{"d_expert": 192, "d_shared_expert": 192, "moe_layers": [0, 2, 4, 6, 8], "router_score": "sigmoid", "normalize_top_k": true, "balance_loss": 0.0131, "router_bias": true, "tie_embeddings": "early", "batch_tokens": [32768, 65536, 98304], "steps": 6198, "dataset": "wikipedia_en"}
Below are experts of layer 6 (counted from 0) of a mixture-of-experts language model. Rows are named gate (a neuron's input weights, with its number), up (a neuron's input weights, with its number) and show model dimensions 0-255. Each number is 200 + 20 x the weight over its row's rms, rounded and kept within 0 to 999.
Before each expert's rows: "mostly gets" lists some tokens that are sent to it at least half of the time. This comes from a sample of Wikipedia text that the model never trained on.

# expert 14
mostly gets: "----\n\n", " GER", " “", " @", " BRA", "\\"
gate1,168,185,229,222,224,218,174,177,166,185,199,186,203,165,212,187,191,207,249,199,202,216,198,182,184,200,175,200,231,243,189,159,216,221,205,181,170,163,208,242,215,212,191,176,188,187,210,219,152,178,194,196,177,195,190,200,184,179,205,242,210,194,200,200,174,221,219,202,220,190,211,193,174,196,192,165,178,190,163,211,184,181,202,216,195,170,227,135,181,184,194,189,201,202,190,180,181,181,189,219,185,230,155,224,216,186,166,199,185,186,216,215,192,221,225,191,191,191,213,228,198,196,199,193,214,180,156,182,186,190,172,183,229,170,237,208,224,181,184,203,163,200,205,173,187,195,215,189,227,207,250,222,201,179,199,182,188,191,180,189,166,230,161,176,178,202,205,216,165,192,179,209,207,199,209,212,190,184,205,250,215,172,183,185,221,202,237,200,197,204,215,231,204,193,219,185,190,164,209,225,202,188,207,188,196,232,202,188,185,187,214,227,200,188,185,229,207,188,222,231,181,215,183,173,202,212,177,208,213,219,187,217,202,182,210,209,223,184,199,208,232,215,202,197,202,219,191,198,185,233,216,198,188,181,223,182
up1,175,190,217,205,218,207,184,188,170,177,211,167,206,169,212,195,184,202,227,195,190,214,201,189,179,187,188,200,225,252,196,173,215,210,196,169,173,154,214,233,220,237,186,177,178,196,196,197,158,174,213,202,186,197,201,193,195,195,204,249,193,188,203,208,181,225,229,212,230,175,222,191,208,168,186,185,183,189,173,189,206,195,217,224,200,185,245,159,183,172,183,197,198,193,187,179,174,166,182,227,193,196,161,217,219,189,204,186,187,190,201,214,185,212,229,189,183,180,208,238,193,203,209,186,216,169,166,184,196,184,176,176,213,156,228,205,212,176,159,204,196,201,206,185,187,207,212,204,219,208,245,221,204,192,182,155,200,173,183,195,161,221,165,182,180,212,209,200,180,200,183,230,206,209,205,195,183,188,204,235,215,192,179,185,232,208,230,223,190,210,216,242,215,208,207,192,193,174,198,223,205,192,207,164,185,250,218,180,156,197,209,225,197,185,183,217,203,186,232,232,182,220,203,159,207,232,161,207,211,213,184,213,206,202,203,207,220,184,198,207,216,193,221,189,179,204,194,209,189,230,210,206,176,179,224,192

# expert 13
mostly gets: "Personal", "See", " Preceded", " Genus", "Scientific", " Coordinates"
gate1,157,177,176,197,230,196,168,214,221,223,218,189,196,184,210,140,203,225,188,229,219,190,186,188,216,198,181,207,176,212,193,222,204,185,197,177,226,207,206,207,213,198,206,186,201,198,204,205,173,196,213,202,200,173,191,196,224,214,184,220,181,204,196,187,217,242,199,222,203,222,218,144,207,167,189,262,144,219,178,186,191,222,209,199,195,204,221,194,216,215,209,181,201,219,212,196,165,194,210,219,196,214,213,188,200,189,198,169,238,199,220,223,221,165,168,215,183,191,186,232,186,208,184,196,203,176,176,222,180,197,196,174,180,190,227,193,184,207,211,189,179,183,216,223,187,236,154,233,191,172,206,208,200,194,175,202,203,175,201,207,222,208,186,212,208,206,164,203,210,230,188,181,186,190,179,172,200,225,213,207,211,242,205,210,205,201,205,172,227,199,205,185,225,222,213,211,217,191,186,204,208,183,186,221,173,181,183,191,165,192,192,231,189,221,184,208,163,191,190,205,211,166,200,206,168,246,180,240,173,199,208,164,227,216,162,193,200,196,176,210,205,197,200,199,166,225,181,228,204,196,164,209,158,211,233,235
up1,144,194,203,197,236,200,167,209,239,225,204,186,192,154,223,173,219,202,197,205,192,191,208,196,218,201,178,216,177,215,185,219,189,180,195,201,229,198,206,199,193,180,214,204,205,225,203,230,182,207,209,217,213,162,193,206,219,208,194,192,205,211,203,165,233,267,185,200,195,200,205,163,191,165,189,252,167,246,181,220,200,202,219,183,197,184,189,196,209,215,203,163,190,171,208,193,169,211,195,212,187,205,211,183,208,185,216,167,200,195,220,230,207,187,183,199,172,198,184,205,188,208,212,200,187,192,175,234,187,205,168,201,166,195,220,190,189,207,230,205,179,192,218,222,182,213,166,218,185,214,176,211,186,181,185,177,214,181,187,203,198,201,189,218,210,209,189,223,197,228,187,169,200,159,176,174,187,218,217,216,195,261,193,203,202,196,193,192,200,194,230,177,190,209,204,211,205,199,173,207,209,181,193,226,157,171,167,205,175,197,199,243,188,206,167,203,195,201,198,213,215,178,204,213,187,241,166,216,171,194,196,195,250,215,182,178,209,202,173,171,181,203,211,232,177,212,188,199,192,226,158,217,145,216,199,215

# expert 4
mostly gets: " −", " TB", " —;", "_", " JPL", "°N"
gate6,146,180,233,180,199,201,176,263,186,205,229,201,191,195,187,221,200,218,166,168,187,211,170,197,205,213,191,201,206,185,213,228,198,179,217,209,212,183,173,181,206,197,190,181,222,197,202,185,174,197,229,234,193,215,208,189,189,208,182,229,204,221,205,152,199,204,223,164,183,168,186,174,235,186,199,166,198,222,213,221,190,219,234,213,223,201,203,199,195,190,196,174,184,185,208,182,170,225,204,211,222,187,210,196,190,205,186,212,222,196,189,194,217,198,224,184,189,204,210,217,168,129,222,193,223,183,224,230,175,162,214,176,205,211,202,168,185,211,177,202,195,173,218,185,223,215,235,207,225,179,195,215,196,193,214,221,192,180,200,203,182,201,221,206,251,207,164,208,210,170,187,226,173,185,236,208,177,168,195,173,195,218,188,192,202,184,201,205,229,186,176,170,200,196,189,182,211,223,192,189,207,217,199,245,224,213,217,127,215,199,199,218,225,225,193,189,214,176,204,203,176,204,207,214,203,208,213,186,190,175,194,173,164,174,222,203,197,214,196,211,209,212,218,201,201,217,208,180,225,195,193,259,185,186,199,205
up6,150,189,218,197,179,198,177,236,189,198,210,187,190,193,184,216,185,193,174,167,170,215,175,195,188,240,196,204,217,196,224,232,197,189,213,201,232,197,165,196,202,187,197,199,214,193,207,169,196,207,240,225,190,219,217,166,218,209,194,222,172,217,203,160,195,183,206,170,181,180,199,167,241,179,205,189,187,225,226,229,180,209,230,204,205,201,188,202,200,194,212,187,182,189,198,187,161,217,188,189,217,188,188,202,218,220,207,216,213,196,174,196,219,193,214,196,179,204,198,223,158,131,222,191,216,198,205,217,178,185,212,173,192,209,188,177,191,208,173,187,204,187,225,189,220,214,221,211,231,185,190,202,195,204,209,218,179,189,210,219,182,210,216,221,272,208,168,199,221,165,209,231,182,191,227,210,180,184,190,203,187,205,202,208,213,188,201,199,255,173,166,189,201,224,187,192,218,217,189,173,192,201,199,243,211,212,225,133,221,197,201,219,237,213,194,188,217,175,182,195,178,212,206,222,192,221,192,192,189,190,212,181,163,197,236,215,219,207,200,228,208,224,231,215,203,220,199,179,208,180,193,242,170,183,189,218

# expert 15
mostly gets: " games", " people", " Racing", " events", "ists", "ations"
gate3,191,206,209,190,213,185,168,192,205,182,231,191,186,200,205,200,190,212,213,202,222,215,194,173,185,209,170,212,191,217,193,219,201,193,214,185,239,162,226,181,221,209,203,190,193,189,210,197,217,177,193,214,213,237,205,212,199,187,186,243,209,194,234,217,200,176,213,190,272,234,228,183,190,194,210,146,190,250,177,216,192,176,181,195,230,199,181,191,219,200,225,210,185,226,251,215,198,176,174,195,177,196,249,172,190,191,195,233,226,212,186,233,219,227,225,200,171,186,169,217,214,199,207,224,223,213,193,200,186,197,205,191,210,196,226,212,200,208,180,211,208,190,243,198,169,223,210,196,202,180,182,225,167,208,184,187,191,179,214,202,214,203,203,221,204,196,194,197,157,218,197,169,175,172,206,217,200,188,185,235,226,213,205,210,184,212,219,218,184,225,201,196,187,222,193,231,205,164,181,213,184,184,186,227,227,208,174,182,222,207,204,196,250,185,183,201,195,211,208,204,206,205,182,192,189,226,183,226,159,213,197,210,217,172,199,189,252,181,226,207,237,200,209,211,192,213,148,226,193,173,193,209,187,194,245,201
up3,200,191,196,170,209,204,153,207,222,193,208,185,211,177,198,220,211,194,221,199,232,195,192,194,213,205,162,218,184,226,208,202,219,197,226,191,194,180,243,197,198,229,212,196,202,190,193,213,228,188,196,199,200,223,223,182,204,210,196,251,227,176,236,239,203,157,211,209,280,232,219,159,216,206,223,166,172,257,177,226,207,182,199,180,208,184,177,193,206,183,222,224,209,228,230,228,205,175,165,180,200,190,237,182,209,170,201,243,220,216,206,238,191,214,229,203,188,196,180,219,225,201,198,221,212,224,202,207,207,205,225,176,222,186,199,217,214,219,172,215,222,217,230,200,185,228,203,195,228,191,178,215,193,201,200,182,208,174,190,192,201,194,189,190,201,215,198,231,176,228,207,191,206,172,202,232,204,162,175,222,192,226,187,193,194,237,205,205,202,202,181,230,185,205,184,206,207,189,197,215,185,188,224,227,226,209,170,212,211,209,204,197,237,202,195,196,206,182,221,208,190,215,189,188,190,211,198,212,171,223,215,208,223,166,199,196,240,199,205,192,226,198,227,207,192,188,152,211,190,187,198,235,188,207,243,187

# expert 12
mostly gets: " •", "=", "|", " |", " the", "-"
gate10,217,184,188,186,212,240,194,211,187,207,196,203,188,175,233,188,154,198,203,200,208,188,190,192,180,221,223,193,173,177,194,211,213,234,199,194,176,173,209,217,185,170,206,187,205,186,192,237,184,162,171,243,179,201,206,220,221,140,190,178,185,193,185,191,185,173,198,243,218,179,198,233,228,208,217,183,193,195,193,216,200,189,189,211,195,240,189,159,167,186,189,233,183,208,183,198,197,210,206,207,218,212,176,200,234,170,230,222,203,213,232,218,170,223,234,193,173,213,173,195,216,180,190,183,200,220,201,187,207,198,211,178,185,184,180,200,198,215,210,188,208,200,193,193,207,190,198,242,157,188,181,163,243,168,190,223,239,170,236,195,235,228,197,220,213,216,193,224,212,186,212,201,224,183,161,214,191,167,180,185,197,192,165,221,188,183,207,181,198,175,164,204,207,217,196,163,219,207,210,189,171,187,232,219,169,206,167,224,211,161,197,197,182,206,207,194,220,215,182,173,202,218,213,191,209,226,183,214,207,192,187,216,200,204,164,171,210,190,216,208,207,207,196,202,207,192,194,202,189,229,234,214,246,200,235,198
up10,200,195,200,204,185,236,198,192,212,199,207,191,198,169,236,187,168,211,210,212,188,216,177,176,166,205,197,192,203,180,201,208,205,243,177,199,182,176,189,220,207,196,192,180,194,190,200,251,177,164,166,244,204,187,184,235,220,128,175,185,180,193,188,195,186,180,205,218,220,185,227,232,246,212,228,213,190,209,186,189,205,187,197,214,229,226,186,164,179,202,184,221,194,206,193,207,189,216,206,206,193,196,192,190,242,185,210,235,196,235,221,227,177,227,218,191,169,192,180,192,203,190,213,184,214,213,185,187,197,179,212,208,182,189,209,201,222,205,209,183,186,178,210,187,216,197,188,232,169,179,176,170,229,164,165,204,243,197,231,216,209,235,194,212,210,220,221,217,206,191,200,209,198,174,178,186,166,188,221,220,213,180,193,211,184,182,221,178,191,195,187,182,195,201,211,196,213,181,184,202,195,202,195,212,173,213,187,202,216,162,177,201,197,197,231,214,193,224,182,164,190,202,230,203,188,231,192,227,190,191,183,191,203,221,149,175,202,161,229,219,224,187,164,218,206,195,172,206,155,222,224,218,245,182,209,202

# expert 3
mostly gets: " his", " ", " her", " w", " His", " their"
gate10,160,210,195,207,191,200,159,191,186,177,197,234,182,202,190,223,199,198,196,210,193,220,178,181,214,225,132,174,212,174,181,189,187,146,202,213,245,215,182,210,179,229,221,216,204,220,177,209,196,196,236,242,223,209,191,214,220,214,174,179,207,198,204,196,198,207,220,198,231,213,218,187,228,163,228,213,170,212,167,206,198,218,204,203,213,192,190,221,197,194,190,207,183,172,190,215,205,213,171,236,203,212,213,235,188,227,199,189,215,206,162,227,204,194,228,208,181,195,223,202,213,208,171,222,220,163,186,212,186,202,198,238,208,217,224,163,211,208,156,216,205,169,209,244,183,200,207,209,214,204,177,208,183,188,213,177,193,213,215,197,195,233,209,209,231,254,176,198,227,180,187,231,174,195,221,156,170,179,216,190,237,228,218,202,220,211,197,231,226,239,194,223,191,207,219,213,204,195,185,213,203,197,179,190,197,186,197,171,228,195,228,212,174,205,175,202,187,203,180,210,215,156,185,200,233,181,166,196,191,215,198,190,193,203,211,160,192,169,192,209,223,171,226,207,198,196,193,185,197,207,211,210,222,193,209,184
up10,197,194,195,205,175,219,125,207,193,177,184,241,179,214,190,195,229,205,214,184,183,206,198,203,211,238,156,148,210,175,161,202,178,143,218,206,223,210,195,195,177,186,249,239,214,221,175,201,195,191,230,199,206,216,206,210,234,226,181,173,193,195,185,198,204,225,215,213,194,203,192,180,207,176,228,212,192,204,161,199,207,226,205,161,208,151,214,217,193,172,189,197,191,173,184,210,154,213,193,201,210,206,213,226,191,217,172,163,185,213,174,210,216,185,216,204,197,196,230,211,203,222,184,225,227,176,208,201,190,206,216,212,201,218,225,147,200,187,175,188,217,173,211,229,182,190,184,213,199,174,164,208,202,196,214,202,189,194,206,190,184,197,186,214,230,215,191,162,238,166,202,213,189,178,216,162,213,199,245,196,200,208,182,197,222,194,204,213,229,191,204,220,210,221,217,209,205,202,192,213,238,205,167,212,206,180,182,198,225,193,217,208,194,208,159,192,202,206,184,203,225,152,191,182,207,185,185,192,193,187,199,194,182,197,208,191,173,189,192,242,221,178,221,227,193,192,207,188,237,221,190,217,201,199,192,192

# expert 11
mostly gets: " John", " James", "ford", "ville", " David", " Robert"
gate4,200,207,211,199,192,214,182,206,222,220,207,163,193,209,216,181,244,232,205,174,209,196,187,170,181,240,200,261,196,182,196,210,214,206,197,181,180,211,224,181,221,144,159,165,213,185,216,185,182,199,206,179,181,163,194,199,178,191,214,159,224,208,197,226,203,181,249,183,219,212,198,221,198,185,170,186,200,215,228,180,239,176,193,222,184,208,201,145,182,222,213,221,222,194,185,239,242,204,228,174,217,205,203,214,217,198,194,198,207,174,222,195,211,184,208,211,203,210,216,221,165,225,210,228,208,185,230,193,198,196,213,191,182,170,206,221,185,208,188,245,187,168,225,202,211,207,201,208,204,181,225,186,227,195,230,200,202,164,184,180,213,216,196,187,198,173,205,212,183,178,178,196,203,177,194,213,185,208,229,189,251,213,220,200,222,206,222,195,239,215,203,208,230,194,192,193,198,180,204,229,189,169,206,228,203,208,194,204,195,192,223,207,196,196,214,196,205,200,190,203,185,203,213,230,189,205,202,218,187,178,182,209,218,188,223,212,180,186,245,192,199,174,165,163,200,228,167,152,185,207,227,208,231,198,204,166
up4,192,185,216,186,199,213,202,199,254,208,218,173,199,217,204,204,240,190,204,183,222,213,188,179,212,212,185,232,218,197,220,206,218,214,214,187,175,181,216,169,212,161,170,176,198,207,220,189,193,205,239,174,197,185,192,197,153,200,205,164,233,198,206,221,204,177,243,190,218,203,195,194,188,170,183,192,200,209,212,212,218,179,181,229,189,225,213,176,152,174,209,215,232,199,188,249,225,207,249,185,197,194,214,219,229,176,217,215,234,195,222,220,215,208,201,169,188,205,202,221,168,217,215,228,204,174,229,176,187,197,189,189,196,172,205,199,188,210,186,235,171,170,228,216,199,179,196,194,217,187,226,186,190,178,216,201,212,151,180,190,223,229,187,201,190,206,212,201,205,202,191,186,207,183,179,193,177,174,228,194,257,203,211,214,206,200,222,193,243,211,196,211,218,189,192,211,225,180,199,229,192,175,217,237,207,209,186,214,169,195,227,212,183,161,202,186,205,205,169,208,209,192,204,200,209,205,196,243,210,187,182,185,208,208,207,177,181,195,247,187,189,183,159,199,164,217,147,167,182,194,208,196,218,193,211,188

# expert 2
mostly gets: " English", " water", " school", " village", " Army", " church"
gate4,172,225,212,217,203,203,215,146,196,196,207,214,205,211,191,188,170,169,146,198,200,232,206,176,170,189,203,181,213,193,217,200,211,203,162,188,182,202,205,201,243,194,173,171,193,191,213,201,204,174,209,203,226,233,149,228,170,173,154,175,200,207,192,160,214,182,191,226,186,187,221,202,191,200,206,202,180,214,187,209,190,202,237,197,241,206,186,185,201,197,190,205,203,212,209,233,209,180,186,196,216,221,209,232,184,211,175,178,211,234,186,221,217,240,190,196,184,173,191,182,201,210,189,197,211,190,180,194,152,183,182,213,184,198,238,206,226,182,215,204,151,179,224,173,172,208,204,215,189,165,230,186,177,182,186,200,179,205,209,206,210,226,218,215,173,209,242,230,223,225,202,229,209,196,209,177,208,216,231,218,222,223,228,246,222,202,207,203,181,211,218,186,205,210,233,212,199,176,186,198,222,175,164,199,213,197,224,166,194,209,203,198,222,199,197,205,175,228,172,211,193,207,222,230,202,178,176,186,188,202,207,179,221,215,170,170,199,193,214,216,222,174,174,161,200,216,200,206,188,203,209,169,171,192,215,223
up4,205,205,249,225,207,210,191,184,182,159,154,219,176,217,235,205,180,200,184,187,215,231,221,180,167,204,191,156,216,184,212,211,205,206,184,190,180,188,233,203,238,217,173,183,209,226,209,209,203,156,207,199,203,207,163,212,168,182,178,208,202,213,217,160,208,225,214,210,206,210,229,196,168,184,202,201,158,196,196,174,199,222,223,195,215,163,214,175,228,197,225,164,209,205,202,199,209,179,196,203,190,206,203,210,183,229,163,192,186,231,184,210,209,226,188,176,194,187,170,210,199,176,205,213,198,234,180,181,162,197,199,198,222,189,218,184,235,167,217,243,182,195,228,213,160,259,187,234,202,152,207,201,181,183,157,220,172,215,216,183,183,205,188,206,182,210,207,194,182,204,208,200,189,180,202,199,219,228,207,233,217,184,223,235,201,215,220,183,185,195,235,184,186,226,228,206,189,161,195,182,224,181,163,169,217,213,202,175,204,208,188,227,222,176,190,213,188,175,182,191,209,188,195,204,202,187,183,180,204,174,200,183,195,217,200,216,203,190,229,224,229,201,185,214,190,235,190,209,184,208,204,203,205,187,188,200

# expert 6
mostly gets: "\n", ".\n\n", "\n\n", ")\n", " \"", "==\n"
gate0,172,223,259,253,194,203,186,199,185,186,192,183,216,213,188,193,199,204,196,195,191,218,184,167,218,225,189,206,188,183,194,191,216,202,202,213,217,201,202,184,207,168,155,201,169,166,190,205,168,175,183,206,179,200,200,244,177,179,184,208,190,199,208,190,240,192,208,199,222,192,243,245,194,190,196,212,201,211,211,185,197,196,192,209,206,185,178,195,234,229,205,178,250,206,223,196,209,197,184,190,190,216,244,203,222,218,195,178,183,225,232,250,197,183,172,191,160,168,187,219,201,173,200,201,189,208,189,193,178,195,228,215,198,184,235,200,228,222,185,199,178,163,218,199,185,224,218,190,203,186,181,187,206,178,179,187,184,196,215,204,215,222,192,212,234,213,188,232,208,233,197,181,161,219,233,166,162,234,199,199,217,213,208,206,201,216,216,170,209,233,225,187,190,181,222,211,233,184,192,218,210,164,194,207,224,174,178,182,222,258,210,215,222,173,200,220,183,221,206,225,208,190,183,213,191,189,218,220,173,199,187,194,221,181,220,216,210,191,190,190,214,175,175,197,188,213,183,164,161,232,206,213,202,187,196,216
up0,176,202,236,244,177,180,193,181,199,200,168,201,212,209,191,194,189,233,180,192,190,212,188,171,205,195,176,208,194,213,194,218,188,226,184,204,207,188,191,165,214,205,198,217,201,186,191,165,179,190,186,209,203,200,193,224,175,159,177,211,200,195,218,183,201,196,212,196,197,172,210,179,222,196,198,189,216,228,213,171,209,222,179,167,257,173,204,229,250,185,241,185,232,174,232,198,205,213,196,181,190,194,247,177,204,220,191,215,189,233,194,230,204,183,195,170,175,187,175,203,208,222,174,202,183,229,184,194,182,192,219,229,205,176,212,207,245,219,207,167,199,212,231,196,205,223,217,207,197,191,203,197,206,199,188,206,198,208,236,215,197,200,201,203,208,211,205,209,199,215,208,223,191,187,237,168,211,213,202,209,213,210,201,183,192,225,212,172,213,228,162,168,180,178,240,236,196,169,190,178,209,166,184,195,216,198,210,183,219,187,199,192,222,213,208,207,169,198,210,243,199,209,216,225,178,195,206,211,170,193,160,194,202,157,240,189,227,151,179,222,220,181,167,190,182,197,185,175,163,246,223,200,191,181,198,237